From a checkpoint of a small mixture-of-experts model trained on Wikipedia.
Size: 10 layers, width 128, vocabulary 3343, 9.19M parameters.
Training: a variant of SOAP for the experts, 826M tokens, 6423 steps.
Below are experts of layer 7 (counted from 0) of a mixture-of-experts language model. Rows are named router (the router's row for the expert) and show model dimensions 0-127. Each number is 128 + 32 x the weight over its row's rms, rounded and kept within 0 to 255.
After each expert's rows: "mostly gets" lists some tokens that are sent to it at least half of the time. This comes from a sample of Wikipedia text that the model never trained on.

# expert 4
router [164  83 147 142 106 166 128 102 206 108 122 119 178 161  35 102 123 150 105 108 150 143 104 131 119 105 119 159 160 124 151 115 121 134 159 153  91 131 126  87 112 194  31 177 124 119  84 151 126 158 102 114 150 162  91 119 113 155 173 132  70 127 109 108 165  89  90 132 138 109 157  99 187 120 131 149 136 139 133 139 129  99 131 109 145 134  57 146 166 120 128 135 200 170  61 161  94 190 140 123  85 181  96 159 139 154  95 157 124 150 128 182 174 188 125 103  76 128  68 140 116 108 121 128 142 135 125 123]
mostly gets: " during", " South", " New", " North", " new", " World"

# expert 0
router [135 149 145  67 127 133 219 107 104  91 133  87 165  83 113 154 116 132 111  98 124 127 150 122 134 150  62 159 189 110 148 120 106 100 164 164 127 116 143 140 140 200 161 142  77  97 117 120 157 183 149 130 102  87 150 183 166 163 108 109  99  90  86 122 182  93 100 117 130 107 110 139 183 127 108  91 183 163 159  68 121 132  86 189 132 135 152 171 116  97 101 118 103 171 143 180 117 155  88 139 105 171  86 169 134 145 102 135  85 107 135 169  76 113 142 141 141 122 165  63 162 161 141 117 163 128 105  68]
mostly gets: " b", " t", " w", " sp", " comp", " film"

# expert 2
router [157 162 121 195 120 178 152 115 104 104 156 127 111 123  55 119 107 193 146 120 101  86 179 166 137 122 124 164 150  76  65 102 112 194 159  80  99 131 186 181  93  68  71 101 111 117 202  74 107 115 168 178 118 138  90 181 134 134  72  86 133 132 151  84 120 152 125 126 134 131 108 106 126 100 157 138 132 109 122 100  82 110 143  68 122 112 153  82 170 170  98 100 150 155 146 184 127 125  69 126 160 112 139 101 119 113 144 137  86 149  83 146 141 139 112 129 160 172  97 113 156 101 146 123 156 167 115 126]
mostly gets: ".\n\n", "==", ").", " ==\n", "===\n", "\"."

# expert 3
router [ 93 134 178 117 141 125 108  43  76 158 102 174 105  90 137 149 113 114 144  98 130 115 175 213  90 179 113  65 140  90  58 110 181 169 125 135 160 126 120 168 158  81  52 127 120 125  99 146 123 124  92 153 160 102  88 171 149 159  82 131 103 101 168 157 105 120 128 125 152 162 136  93  64 128 199 121 146 111 126 150 144 130 144 101  99 166 139 102 111 136 111  89 169 123 102 116 104 123 173  98 154 119 144 152 103 120 113 124 164 106 194  73 122 140  75 114  65 145 137 157 112 140 162  94 130 126 182 109]
mostly gets: " Z", " wh", " reg", " Gl", " And", " Wh"

# expert 5
router [146 156 109 119 119 205 117 102 139 102 173 191  86  97 122 153 119 156 197 129 132 164 168 142 158 139 135 211 182 109 109 109 145 135 138 110 105 108 148 147 138  57 145 130 118 143 110 109 104 110 119  62 108 170 158 151 175 145  87 120 174 112 115 126 135 119 187 135 131 115 150 148  41 128 156 119 130 153 103 101  54 139  84  72 111 160  67 114 122 169  98 173 152 103 105 133  78  78 145 100 110 111 142 133 145 176 136 135 205 177 123 169 138 112 105 121 143  53 137 134 131 131 111 125 162 162 108 145]
mostly gets: " was", " had", " have", " has", " been", " would"

# expert 7
router [115 141 136 121 132 146 167 157 146 169 144  63 113 123 151 124  77 190 129 156 177 166 145 104 106 102 150 157  94  95 196 100  66 143 137 124  98 134 124 167 100  96 165 120 171  63 184  90  97 138 202 145  85 155 177 133 152 115 128  92  51 139  94 130 141 138  74 109 107 109  92  86 160 144 129 218 140 120  80  67 119 131 124 125 164 161 148 176  94 122 147 155 166  80 129  99 123 183 123 142 116 147 131  95 129 134 137 150 151 158 194  88 138 148 102  99 131 134 181 161 145 142  94  98 142 136 138 133]
mostly gets: " con", " Mar", " o", " sub", " U", " un"

# expert 6
router [129 130 164  90 110 116 129 104 202 145 125 156 165 137 152  83 145 150 156  81  83 156 107 172 154  95 131 112 148 122  72  99 100  68 123 114 186 153 100 169 142  96 121 137 100 157 157 146 169 157 170 125  92 102 111 114 120  85 125  63 100 134 158 124 159 156 106  80 167 118 118 130  68 129 106 136 163 112  53 124 116 174 127 126  95 100 121 138 164 117  84 103  90  97 155 123  93  95 175 110 110 147 115 208 145  45  93 188 102  62 134 136 112 113 108 149 154  57 126 171 118 104 118  87 106 122 164 122]
mostly gets: " organ", " dr", " bas", " r", " art", " gen"

# expert 1
router [100 188 144  99 127 148  93 168  87 148 117 197  97 138 107 139 188 158 121 131 126  90 167 159 151 102  64 165  92 123 106  80 136 132 187  96 175  92  58  90  91 130 125  90 147 121 103 153 168 118  96 172 147 116 146 116 119 116 123 161 155 166  99 136 119 137 172 151 164 108 171  99 151  83 107 141  81 186 126 144 166 135  80 160  94 140 158 123 123 131 109 134 142 105 134 143 117 139 139  86 123 130 237 163 131 124 152 146 146 161 110 223 162 146 115 117 123  59 137 100  86  97 121  99 135 153  77 135]
mostly gets: "|---|---|---|---", " |\n", " res", "|---|---|---|---|---|---|\n", "|---|---|---|\n", " Coordinates"